From a checkpoint of a small mixture-of-experts model trained on Wikipedia: width 256, 10492 steps.
Below are experts of layer 4 (counted from 0) of a mixture-of-experts language model. Rows are named down (a neuron's output weights, with its number) and show model dimensions 0-255. Each number is 128 + 24 x the weight over its row's rms, rounded and kept within 0 to 255. Numbers have three digits each.
Before each expert's rows: "comes before" lists some tokens at least twice as common just after its tokens as in all text. This comes from a sample of Wikipedia text that the model never trained on. Tokens count by the router's weight.

# expert 10
comes before: "\n", "|", " ", "-", " The", "=="
down8:099134108102170136133123137115087131107138075145076120148145110108144142124132120120093161149116132127145125125095156146159122083123113168127147135132118131141151115143128105142153142165136156101129156148121150170094144119100115122126108125137101143112089138164149132131154124127118127180125148131163115142113127146110101117149126096137147160106149093155153108097140165110050110102127119161143126147142171101098179113123121115098122180132097132129130124113104166137156122132161105167168072110145152126128120148082138116131132153147121158083185070090093100168100156135159144100161131109115126158082143150102104141133111071175100105149144103139105162102127143166117118123111119137120173140121129116153112142115164158127106117147099116152101141127083114112123091148148099
down9:126188110123132104161122128102132108097098107100143140118147132115132132144139092120145149134104080100158161173114119098163110156127155142109094143119106130129093169141127156119100101088094121155087120092130146139088109144102119123112130109131148139151160134085151138140157145125089129105174106094121159139118161142125112098095115108116171110049144082104140152117117129124119116113144103115116136113124120185128115093169143112125158104084108120135134112138104142150082127100155148122157128118126134140120122113148086139087104135114154106129148187134154150162143123120154096089135132167120099091143127101158167175104135111130111130126161160146101136176095121088126125158144087126078112103107100134102099105111182113151115149123116153117112123126160136118139095096102120
down10:148119149109109112116119114154146178128146143199122136147128133147124073149100125110099175150107093164094154127133119099086176128131148136086080139139151134125155155099145109109124165099121138087143172107103132111130145137170153102107155138087136110160148135122096133155134096157085131101092114164166123147071149130139122146105114116126100116109104130117089122100144163130127150138110157121153155159091093108127143131130118124162184149141110146137139153135103126130149169096167122142130107118103151133099155152160116110161109137117133085131134128160113180154118125136116150116149113126147123108161126074125137169106093130146078131180128125062132137140105174104091105082108121150125103118139113103110138120132127124155160149111150112157110093149130119104126132151143133
down11:132161115100102152135117097182118149166097119173100087126099159163131123125108144150124122151120143112096148131110093115184111116164169119138125098145087143099094098086107092138125125130157153120109115074170137132184126150122128100127108107154094122161093142102108147137115123147116139099121151151138103136156092164122114149130113116119141151153135096109143129177118144143162100118113126156063186117137147095120126078158123146151157116150177136149147112166126147156105105173106117155117141152106167118117125110141123124132115186143122134141094104099137132173178118112101142116140092100160136100140168121124134140087141142103126153110101157150113155126138130113052103133144101157107125118162083133121124114129143106150132123143119112122163128140132128103135123162119125
down12:110093132112117148133100076133111139112107143131135152097121163089109125118150155144135152157144113111134091114152122154118124151101144123113129149149107151127137128134131099132138113144112123089127131108150154142149116107161131155091103142125108117108156122175148162149091103121139170091084146090141129137174128114171085116121152123173068121147061090116157100093144155139111136138153116125121143124139140146121196140126100092151097130135117166082163136136167172159123113093103131135130149087095100109128105120111100109161088138163157130104131101123135183135159143097101085151144184101195100121163127114158098127102138153141136115128149121138098123144098164127143135101127103097163125138148113149100138114088116093132138106143138113150121163132166116117104104120108122
down13:155157118107115118146164117133108150117106115153124136099120115154118158142127119122120127171160122074098137126110127115155134115158116144089137126107162145174137146101109134166137132134145085080078080120145107121149178111116112157135118150124127137108080092137135151098120113143129126118132148110142129097150184134127095135141095170137145094132151159126154121133145119111147138134043132118155179147131098151162152134158154109136147137158146084149164119107136118138151127150165169080148154074144137102113140095131139146117150144149166118152120127100130135136143154112129098124131174150168110177125093170147141111113122119145108099171130133133175139106131146155154130182114167112121087075126143092115077116113130114160145138100132119167114115132131103120112078104120136

# expert 9
comes before: " |", "\n", ",", " (", " is", ";"
down12:093133113131125142114080116163087152140137149131152100131162122118154101128071138147122115138126124130107121176156144140137107141178165121150171173089085134106112118110125076146130093185167158111106132134152094064095085106115153133128120150145132134123137132143159078118144146139172141159133119141124169116109137156116137161125099119105132103112108101100163068114132154148139086163100132134078153144109092128132128085135121138162105123182128124117138133127122102140138109143137134132139101143136140153128126109100087128128154130142141128114154120129123172113093128107141089164082117141143134151062126123133114131140138099132164106069149176102102138153163132122111127138118157161147114130156173140088081125117136132140151144127156157153118118144144121170106129132110163
down13:118100130107180093107123138110145177133171112094164146114155151174086126154124158150079083113141143131132125119139136129134128155148151149176114112119091102110108136142142118114133193116150157118127121108099116109114104133106131124095125138078140090112089137150134155129117147068159096146103137122106090104103132149157158128104097096129132104100119115129144150131142132153104131138105062141099179102120137141131122114127093106129115142149109109113127121145163161098149104118128106133092094139088123113133132107146140098127130157117149133103127120131129140107172158136136120100156145118069154091115118117078158128108094157106153107131163158136094109121151133159118117164126081128118144132117129082135127099168115137148080132116119167164147133125108071164096106073121153
down14:136141132137159106140162159184144119124140124112098112149079115121094114116131102118157102098103143118137158114139148134114106121132155090133072114155131170157121143151123109153188118120136125169128146091157139135144140126153134148092110124106091120110094082116108113150129114171161104138074124125144114073109110118110111099136112103175144086095112111096080137126083136155109126154128174152110112129148137105119152106106164139089102083101143134135169110128115153143105151131144141118137129104083104097141115149154130140153150116131145091143137139103103130145127131106110091187144141103113117127145154115162155117125107128097095058145119150134108095133144103118146153136164133128098089119143180105151133112129177154142075120122136110128130107120168079141120086139136096
down15:106091106142116100155167102091090136095101089133098140175115093154142151103124083169181102140177068121151108127119144084178164126121146103083101122113117139113121130146147133111131148136128108162115178124126133158151119141124144145114152152115172090121121121179072129143187124121127114155180127113120176115174110178115115135117118147110133115112111163097135138120152141155119135129112137102163138072115108115152140119186106127094114081136126115155120113125114127141125135106149123095096178121144127118128148171074134158080135120125124070124154119110105118146147115133111114132136130118135113118130150166120141148152131129095128133141150126154137086149105096129132103154100103114152159153145134096120117128143147167098131140097139152096135137117129100122077129137143138
down16:128136123179104103169130126115129138139179147121139152133151177123129079103163148133182156141111127186108125081139100122123141131139167149133143125131143146106096176120148112163126125135134161127141151075101128122190130112105102143135083101100155155131100138130164102115182136150110107135178141140117149132077118152124147086132115136152123102138146145099102112133126125112129118119092148127113150138116157118172132153137122121124153103119116118115132124151145145154141132133128171137116095089149159122114134159149153166153127160161114111118149196125108101087149164131083119151190152108132100118120128113081093114127106139164104125147158133122121102133141146090091108131098134118124072107093169135096129162131125158119110153121149079143162162098128140099131112121153118
down17:095133120107148133128128122105094080164156122157145086152093123124135149121126130150131102085126106110182123084115100127126118142130183149126114124111121153132141139168134117141117139153127094187153128092128128169109135167135095158142084101129169143119112126114101134146159142096127136101104147130120143095145146164133180119118106138113112108169143118124104140121134093073098133133135119165141125121133147142171078125100093104151125121116148115102183152089151092124095111120124123131105164096142163160092063153085124084134112148113121136115089146128106125152133168174104095168143159177128130118098150094121104169131144113120104091129095145154125166162101134139138121120122119130126126157082125128158155176108101098121102148097139168111122104130142113112113139115137114

# expert 14
comes before: ":", "-", "\n", "=", " Born", "N"
down10:133126104123143127107122131173121130100156151090149081140105135150141135121127139097084123146124122101160110139161164132128129127095098102115157150151109143112135120128134107098130156154149129157101145131082095156130096148155129117138161175114139132110102103079125122116107102123111069125117110111131106137099191120184107147106140157134079135130141100184166130128168198135126136118114083108162088107112102131121068114130144097111130152142135131122118157151099138134177106088116113115131085131158099139144125135146135142120111117093126118120109138135133117151118120124128095156141152088191133096124128080136109150120123191131111155141111158158127111104155067115150157117132116162090129113143158149121134137098182164119114152112114111140132105088135162152121125128162134
down11:143055161103123117123081147158122077159116140142144091090130132114115133146148141127115113158114143093131137120152085110162112131118131105128117131217147163163143147125155120114108126121119143127106119129109097123122098178128116147115152101115112122156134101113091107127137115132151174142092101155132150149161134128151094150091175170129118097121145118179102145147107167112118130181153119123127156170145124087120158151141158143130088155132091152143138109143151109141135131145114115138116078117161134134093107113133163086143160113134142104138131087128118113107141166139124146129117145129112104113074139132113151142107132138095115130129168141141112119171099078113116126090143136135090168154111082110162122155115130141140115123154122132132119198139103141146170154132121186
down12:166079162105154151145125172133119148118160135125144142125089113172141137165160106115127128123115124132121182137127122054149112109126136118154176092129129149104106110119108115140098133120169083146140128169102125184111134105079108125096119141082141105151122182130175100117082128140128153138107149132134138136126155132095140101166128114136128129116115106113152153160119103114172124110123115145156145138127132132108096138115092133133115144164140141114196119168090139122109143108097094148103155126111117127131119144107132138108088117110154121142094127149130157162115143161098117122160113122095093088147131109137098141137168167124086115145102113155100147131097111058130176193127167113091131130117139093114120138111107104131140132158093136126143074121099100126121143120116115
down13:119144151081111120114129090126091144160133104147101128122170148136138123106114131142143150135155153150139122163138111158164142132096110154108113110060112129120112079101118105127162133069126169126146132118139167143158101112125101109095130095133116148129138069136129155150129195120106117164113143086115129175137104146167121124140146100123106153116085113141121162129096191177131129094094112123094188149100171135144102129138175137138130094135138127105147115149167184166105121099108138156140114160090115137110164117116084080144121119124119161143122153140129135137130143140090157159172140114139137176100143095146109111133138106086104127148077156125101117113119132127107131143128135140095137152148126141094130117115099129132093148134138134118136135090123102147137164169127130
down14:163088135076095160111175135118105143162178123186092137093114164157153145120092096118135087147111127119127135133107133140122170127177120141113123108126135135126097126132150132111121148134089133125147099109134147134147144140170121129123121150117135117115100159088143123144132098123180137114128066131132129101121098092133122096136124132132159150128105106139109137100144150120147112114138090158065158122155136133148135122100108123132140132178137115122139116148121131118114131086158203163145123158130125126114171082129148155147092131083143119150109116140144131141139073129143167126121146109164150162092120077108097121096180189149149144146091155108133108141144153115119108128163131141124122148151108151134096095123115139174110149132124105153073111117134128106188109107147101
down15:140085100154127154125094076086162137166101157143081131157129149092148110129164091110145110117095134120123109099123142135160147136137125117131123156162131169070134119127115103162124116158173123194140148116064108125116123113142124138100115121160100095095127093178139151077135109102134121140142106139136108166109144080121168189108125140123125157146159127152097114092156161121129116152120131117129131083092136106119127146148122134144091120127167114144151119092140144153086147161164138066137120081127127089131162139162105106105133103136128151139155084101135150098101123109137147159124128152137158115115137099144135155115147140156117158140120129112155116141112108107161085128098161136120135139180101156135137141109145123145116119096133109095161158100160135144130154127152131

# expert 5
comes before: " |", ")", ";", " 0", "–19", " m"
down9:112103112116135143118135154105129097132098119139122135146107150127132097133134124069167132126143140163115143146121161156105113121127110086108112125165117141156099127091133165120146139101116163144083084117115126123066135120125140127136121122085098172102164094128136188149170132147167107122122104161142121157099154149153149117117137123126085155129115092152128073154191131164112138153074148134146145168122068139129128139143149134144108138162109101114098126167129125145140095128125157123097138158120124163161125108136140111146121128112126163109095106159117141124108193144103133118120140131075116132073123129117122073136129151069131141134092128121149136157115129170123153176161124125125192068121118109134120152119112130120135124119091147128168140134090113124131151106099120
down10:132082153124127136146139103129104114138110172146152141107162127128131118139108105160104148132106146178121147109065118143114130148126126154157135172111135142079139109119134103117134147089156075116097124174130119136084136123139116122131167109091076160090138151121140109096129152121165144138102164088200179112130098128147098114143124123139112104157074145118102112097137150115137135166142118155127123130107135140129125147120145126101132106137120125139168126100130123126120152117135138131133148137116142119123139090116103131141203085117162112125138138116131126126137159082071091142160131095171113168139155121150158121132149097143167141116143094115103131125078135134136109152155110129084181116111116146153096074148100126139135142121100167153110134128147069085173149132123111
down11:151084156122133122122097141155099166109114139175149153109104149087146122150114116161131131120138119107105121139079132117135150112177145115131125132109134149117112101137128109094123121147149146082218176121124144141111105135127126125094127132190139167125139144101093149163113147123110115145120126120116106121104088112175144179136136139127113124121146120126113182120134161130099140115162153103066132117173099133150099101122115094168110124127132126097150135118152099131155083153151077113139119117140135150185143090157084100151117127092148136107134107106125139137169115149113114154170172101105125161151099120112140162124105094141121130103130116163170134180117163145152136147130133109177106104143103156135138147118102115121153122154097152139126086138150102102158096125151112
down12:145089141119107100139112123155140115090117136114118104150136094101102113075095142142092119119134171176125140149162131151114143143092130112115143081101104103172119106128171102191131146113105090104111089085134121106163100133139139134109124100099165122127192098153113185147147103093136118090144108168127118194110147144147113139123110113130101187139164135159139142149106095184123107137131126096090072128135147119139101139141119146139154103107124149084127150116114095095107126153109104088123121143170100125130132168102143099126096103128151145170157163152161128116132157153152130124126137140134106126160157114126147110127146135126146126098131154115134131141149158125169136101140129183139130122103147126089132104145079166120125152111107146135112127103114142136118092147128157
down13:123122139131098073139175115118108162168178116138086167089131181125110092146133147129149131117096126068091083092142126102143144109115110111127134123144117093142112115113143124115102115135126088147157115130125108117114159152137140163130106143117146129134117141121162099171128150106125155111117128090149124126150092195159170111123121100115153139136122151129172148156082117149176142059119145111133067148125147128111145107128166131165136142161134125132141122158099091115134164099167121102123116095166173125139111114131136125142170160091130128102123120163100158123132105097127095096122127116142175137117124124139119107097114119144154089086091116123139105145120135129135173106163116114159105142146147168112172134112134102145133128137122163084138177148139095136118118125120168
down14:176122149111133159164122162121112110145161122113166139108131113157127109115153125093162121139093138117115146138121133150108102149134100123073070147132153130154118114161153109108121120125137122149135096096127113129131147176131154118141096093137119115206112076150123120104110180141164094108112106104157111128164141140160113119140130126191095097146139099119125120078080124114113139102114096168098096091130130139144168144100119157144126144190109159109118135075156081130112145135129130083168081123142167145114114149110174139136114160149111130171171144168111117150124160133148117097150099148143138166132134081138101114123164134153130135093136102155132137151132122174129136122129113158117111113142103143131114162122125135124153131180105153131109128113095126115113119117102144

# expert 13
comes before: " the", " a", "th", " his", " be", " July"
down14:132090087109146133070118177108090166140101158136129146099101139157137091180145133073151073155085146110102076120150105114108137169129144117139123163142128119150113100117148121114142108138148116166123098118140121148103108140104125179115131132081136160114178060154119146116089109159116096088128142122125150121146147131168146111118129131131131158099126101111111104136131147123158114136155100112106100140128160123195139087148082097093126136127117143112138124117112111137141150114133160175112171120126158171105148130157119099102122130131175092098139108156146109134117184115107169113100133181114108110127153150101125111074162105120136137150146132135127144117110129126161151123135125096111157088117115134127108098110130112131127113119119174107153098117140117102101144125124150
down15:153135138125100147125132113133150113130146122122154188096125153111118050110140115109130166113153154134121124111117087133138151136088105141137132144134113139110077126112155114149115083089159136137109142101143079107079091104145110162119136180107135085112118107136106075174135138098121099098074166128101147114128162139165173121123129125116106154147131152127141114121136120112136142142083125120147122129092113129169166153139124131142108142158097121093103135124133123126108146111112114143155096120110144130148105197103140118147111126131124142146159134167136158127169114118142095121143113132109118142143115121119109160089138129139103138122079137121111141085183152114123104120158132107159161092107094111164077124095100178123176116130072087127148150096110162148109130126119165
down16:172067145132052155128114158114133117103145114152132147176153128087118153124084098135149131131117102103081147113092138112157108114107101109118196123154120124128111138141129133140181160127109177113161149111149102147123124069151153060151124126174102132107178144144109137155118133138131128142159134108129122116107115131095134110133124140148148096133159123171107140130132151127121140090128118152139166125095168125126115156070117130163124091103092085123117116129123139127115109137122144125157140115114144131144128150138105140107128147134081110158121135124108150123128094129136149125181175127109123155085114161121101157098163149112108153113124154100147102130154195148145108116142134096154097123156135134113090176117109113107134167108117116092116159151161117158122109099135125
down17:141146085165149169155132154114128118125114110115083130162102105114136180147121114155103100153117106117132137132141165134161117118114088106131139113125101138116138167117114162103098122139114105105154158130084091130137105140092123127104093116118098142146137126155162171121132078114087116112158136100118105116159159091137112124092102108127123149149107121128083159168086104139144091111102186099135105118143127096101142082129127154094104095108134129154146118141093091125132112124114126112082152178123149137096139103097107152158114136159154128151122124130146156130161108125141122199185107144126155076112114104146122135072120140123100131136152103151155134110101148113069125156130127140128152071116141090094136139139136141164155151143135118157157137167086151128131112138129126
down18:167169114118113065129167138158135101130134142106146143115101144140076112110085170158136137162142103121154147148090112108152142140135119181142098123108087081096151139149152107163141100110149123088124125141114130091147169125131146125105118156143145107116118165095141049110139128098072108111147085165145104151159125150151161101140101106131152121115154161115149118169124114139121111160107071148155119133132087138137149089136119133116154138154112085142114150109116159145133150125158168117136148108147120125134151174091140093121107171154141149146095152117147111121111098119168122119151123139105119110144121173107133161153147166093126132123118178102112116138141088116088147100104078107149134118154114087119107133094106132152151140146129094121123132107126114134129113128109106
down19:144111128117100103130135128089132135092167112106168132101163081139149126106090106103095128097116121105070127140130127137096149114129132106153132141148150113140120138139092157114159101170137124109135142125109133152097163084166184141155104102140101141138151158119106121128145137126116119142135111101073142118110132127105136100113098161139107121096108103151112118173148086137115124142132160115109125145150140126159070109130142163157131138163084159161130125129126141114139159132147096153152101175133132117114077114141195117155138128128109112155119070158117163151065129156166132123111128093142131070121127102158143141085133133143126116142129070139113106138107145188144115122125126125117139165119120145174123131155145108148094078128185130112104150114146145117151108085108126

# expert 0
comes before: " a", " to", " the", " in", " by", " as"
down13:132130202137151143123119156124101096125177102135132146116138150142115124108100129145084130138103118128118139126150172129126145107124136133124121137112163103089096100105147150085096113120107106145080122127099129169103110142124159114158095143116119151099126117139106142095110145125141136162126108098083141129173103113146124125123181151144126148131108137161182143116104115223159119140124178135145124110115145096132117095119164092143192168136089164171107069109126082118119140122135142137109113117191125108117133095114100115094110138116137077127105159100123121148153136100128174134128110120152139107126133090117137144165146125122109134138139133120123116141099130127138154155143143105125156132110116142132108107097100100079089089145170149178125101155152119138148138128148101
down14:119153125090105136112117107118126119137127189141160133100112132120142120099150132135166090175117136082130123142109180169104149113125151121167124152128139107131126107090143086116137122162094134172151140095092095109122104089122092141129153093111173125109186083088117112152159111149164133104114098134104177129126157140122135116160145122122118103153140120127171115126133133106113122115127136122136176150135142106084150150131129146102098090131181111103129133114112147111151137129099122135104091108067148109125166107151088146125106162134131106115127111110150125105186153100147113122120167059145114157128129101106093159133155158130108115147113150097154167168112089106093144089084109123124139143150167075118138127106126133156149115131117134140136118139151127111151129092109103
down15:098124112111139118142113163168136138136149144157140128107168077126147131131145155095139091129117149176116113127115108133157125099121139149126160100121096143113118101112090212116136109103116113126140142138134148126152140092120148134094111131119116076140147132150089119109128182090107111102138115112118095153167108135177129135164134159167134128195124146173154150113129142143176094144154143116103097136103091102127150090131127073126131143134146148141081139137103130125137131131131108148148142126133143148147116100116145121113124108152177136151128120148122096091159125054133140127105092113118111175134142144126161144143118182077133145118125101148153128167118124151116125166134120142107122077082095138116114095144139117148080130104134131159119069111134158165161149124152136
down16:106142169131078112182182115124116099147114118149147140158136147147154162141093121133099126164153142121125168144129134123101124133136138138138114131127107111126114207137120105183103135108123122119108161139149096165126085147157137149109141095103094079087097109120114142127141144127130117118118129088135102140103123094174120161079109141087123145134144086129136141125096126111145125163105132105106140124121124155140117127075145107158123143084117139115123135108107082167122077155083092096113093109148106149114082156090124170166131146125139124137119091161109153143147122139169140092132103118141159110127097176159151147121138109101140134131127111115145136105108122114097108154070084130154125139105108110156119105166153163133169108149153096146140135161151136107108143161108115
down17:135150125121143140147112143153146109152148120134121152099130180121119100104122150090117155128141168120145154175167153089132135118129145117086127140153147159111083172139140177152113152096166153116103137142165190127147139113140162148155110155173115100100167132130136117171069088161125132141129135111104088121172176174157102117129133138126135113093144115114123121133145108078121142153103140127148138158116127146129172122135129135102125102176115128125136092163102153134120158121112122100107108162140145134170117117080124118162137117127105108127165102123152134114117155142126080141153079089129157144150136165128103149114135140124118104120067099117139145151173127101097130071147172114129138126103120143123124123110123171136097125171151104128098155115163111108108099173123138
down18:118085113119155155131125132130108113101146165115115113138129129127094099152113099170161127129100158115105111135151143154180146111124151139134098126082104112115127147117077151099124124107129146102115153140141095148138151101143120098099118152120128122182141106114131105089148129148112106106147169166103097099124131148136114141115154117083151145128115138132131077126097119093128110141143127081165158143162115114149159137145139151153126158090156132154109065107129116138147088195114106130139135126114143122136141147133159159163138150135105101156104135118152103143084122118111164142115120158113133148067116118130124103115167143162100110105111144129115127103118196134113136108167121183085156128134126180119207134119098118160125116117104165138100085122137112152129129182097119

# expert 2
comes before: " of", ".", ",", " in", " and", " to"
down8:133133119105098108110140093129111103125120158158185093129144188082117120080116128129167163109118099144129109151160152151088147092128101155144119158132116152155134105107159148167147147119124114147115086127114122123180155115121128147134097056125102104114098094075134080130146141141113176121145169147195102098121080121093108124097132157145141122136137151147131130107170133100088118152160143156108122117104100126151137090136124126105138119112100122125121123162108181125115153126098152114134149133109113117123153185134123131115134137133113105099125116098156130120116178152151124117113082129191100138114160126159144131115123123082166133122121124091142105128139150123143104126117150122131147204133157134109134136144127128114096141092154084143160140105121136137110165129120133
down9:102096166093139158136114146137132120125123195169116130173120111118119112149128128123102154148117150095139165100144090132119107130145109118130142162106168146130154082108146120150153132122136164079139084126142152142096124100112129180119122138159140150085129139088100138110133148112143141149097161123107122118076143098113138150099130138123139126149142125104095123123157139099103147177157129104110137125133158138102095118111130145164127122142164170102119138132101141101107104150125145176117156152130117110102090136085106098110123146150135128134130161080115104126140092153073120146129152135111094125115139151170162124123180126129152111109097174093117123172102138156104128100155118108043154084135153102098114107123112158180107152142166085165128131139137121136119133137138153
down10:132169149144145178136164076124151172081144102131110103139133175127146135158087125162126091088126082140156146117133138134133171140123121142092122135118074117105121129110104133152154147113108150129109124153143186146130083114103140133174155136159120108085158124126129128125167125143156136150132138123130149153124098122091094142125133145104164146109148133159159112106150151141175111156145163104116156138118103145107121127146118130155152111058102125102104127097119129100102129122171122114148142096142151098131127143144112116133107106103102144119142077138084132141182152143134152163154084128105077126080121125097180087114170136116142111115132157145114112142093124107118131193089132145138101139148147124142119101124092125130145134161107177180127143118137154128138137127118114
down11:137121114121120176134118170098094145185110162101126153100130097146138136145132133128127144139113143171117138090148121140195134109102126156115150096136197104109134141097132105122147127116109153162075094123145125156111158118095140135116126176179176135126126114151128127111110153159143126107131135082128127163151141180151109114166120126122103089124103130104169138114092110103146147096107105141160111150096099138123104148132070079145089134142108133143134121151145120129104108129157165109122169080128088151137104173124113091105154122164103122083152108183121157120123123150132142135129095125127122097098112145099093132125141134102122141124142175120110155122108118153175145106126140113122140159140107169165095099114088161120126157154146150095154136142102148143146108140118129
down12:129152112106128104152104148086087145110117121127120125154132111112115137106151116121104115130099106120174099134133133109127147105121143138123156143099121151090129164139110153161137148112107174109130127139087155152151110120086085127104119150100161148127109118135150123139140140113105122114153129130127131147130128132125135166165100142132106158116156102161090158166097101150125123132145122150114077098119108117132120145146073122111175138144143120123123153114107172130152161153135145065112129156112137112100111140138123124145129176146123129131096152160111117139147130163132109153137077127137095114094087123096104080138099107102097159128177139129117082118101138079135126140124099081131072137146135132157138129117114120155127111094133159124171061089105120057109085044146106
down13:102134110103071117142134160120140143123100145165096135120183152146105145138115097175169113178108114109131106126173130105132126099137085148130134131120135117149128124150126111109096114084159117144142085116156125172167132155139111139142121084121109127083178122115128134150180113126140092113142103141160107142109120153120130112069154130125120127131165124122109112107156134073108105158153165116141152118140109115118110110113134133108103108149070122109155079167160176156119141142134136130172139115124134171116132161151119087144158128108101123090098160110146140130131123161126134092133132066139143173107139138158158099113168119113166109103103153137128130161129124139109081151157145124132099141127100161062109128118085141120103129106110165159131105131135138131126152170154124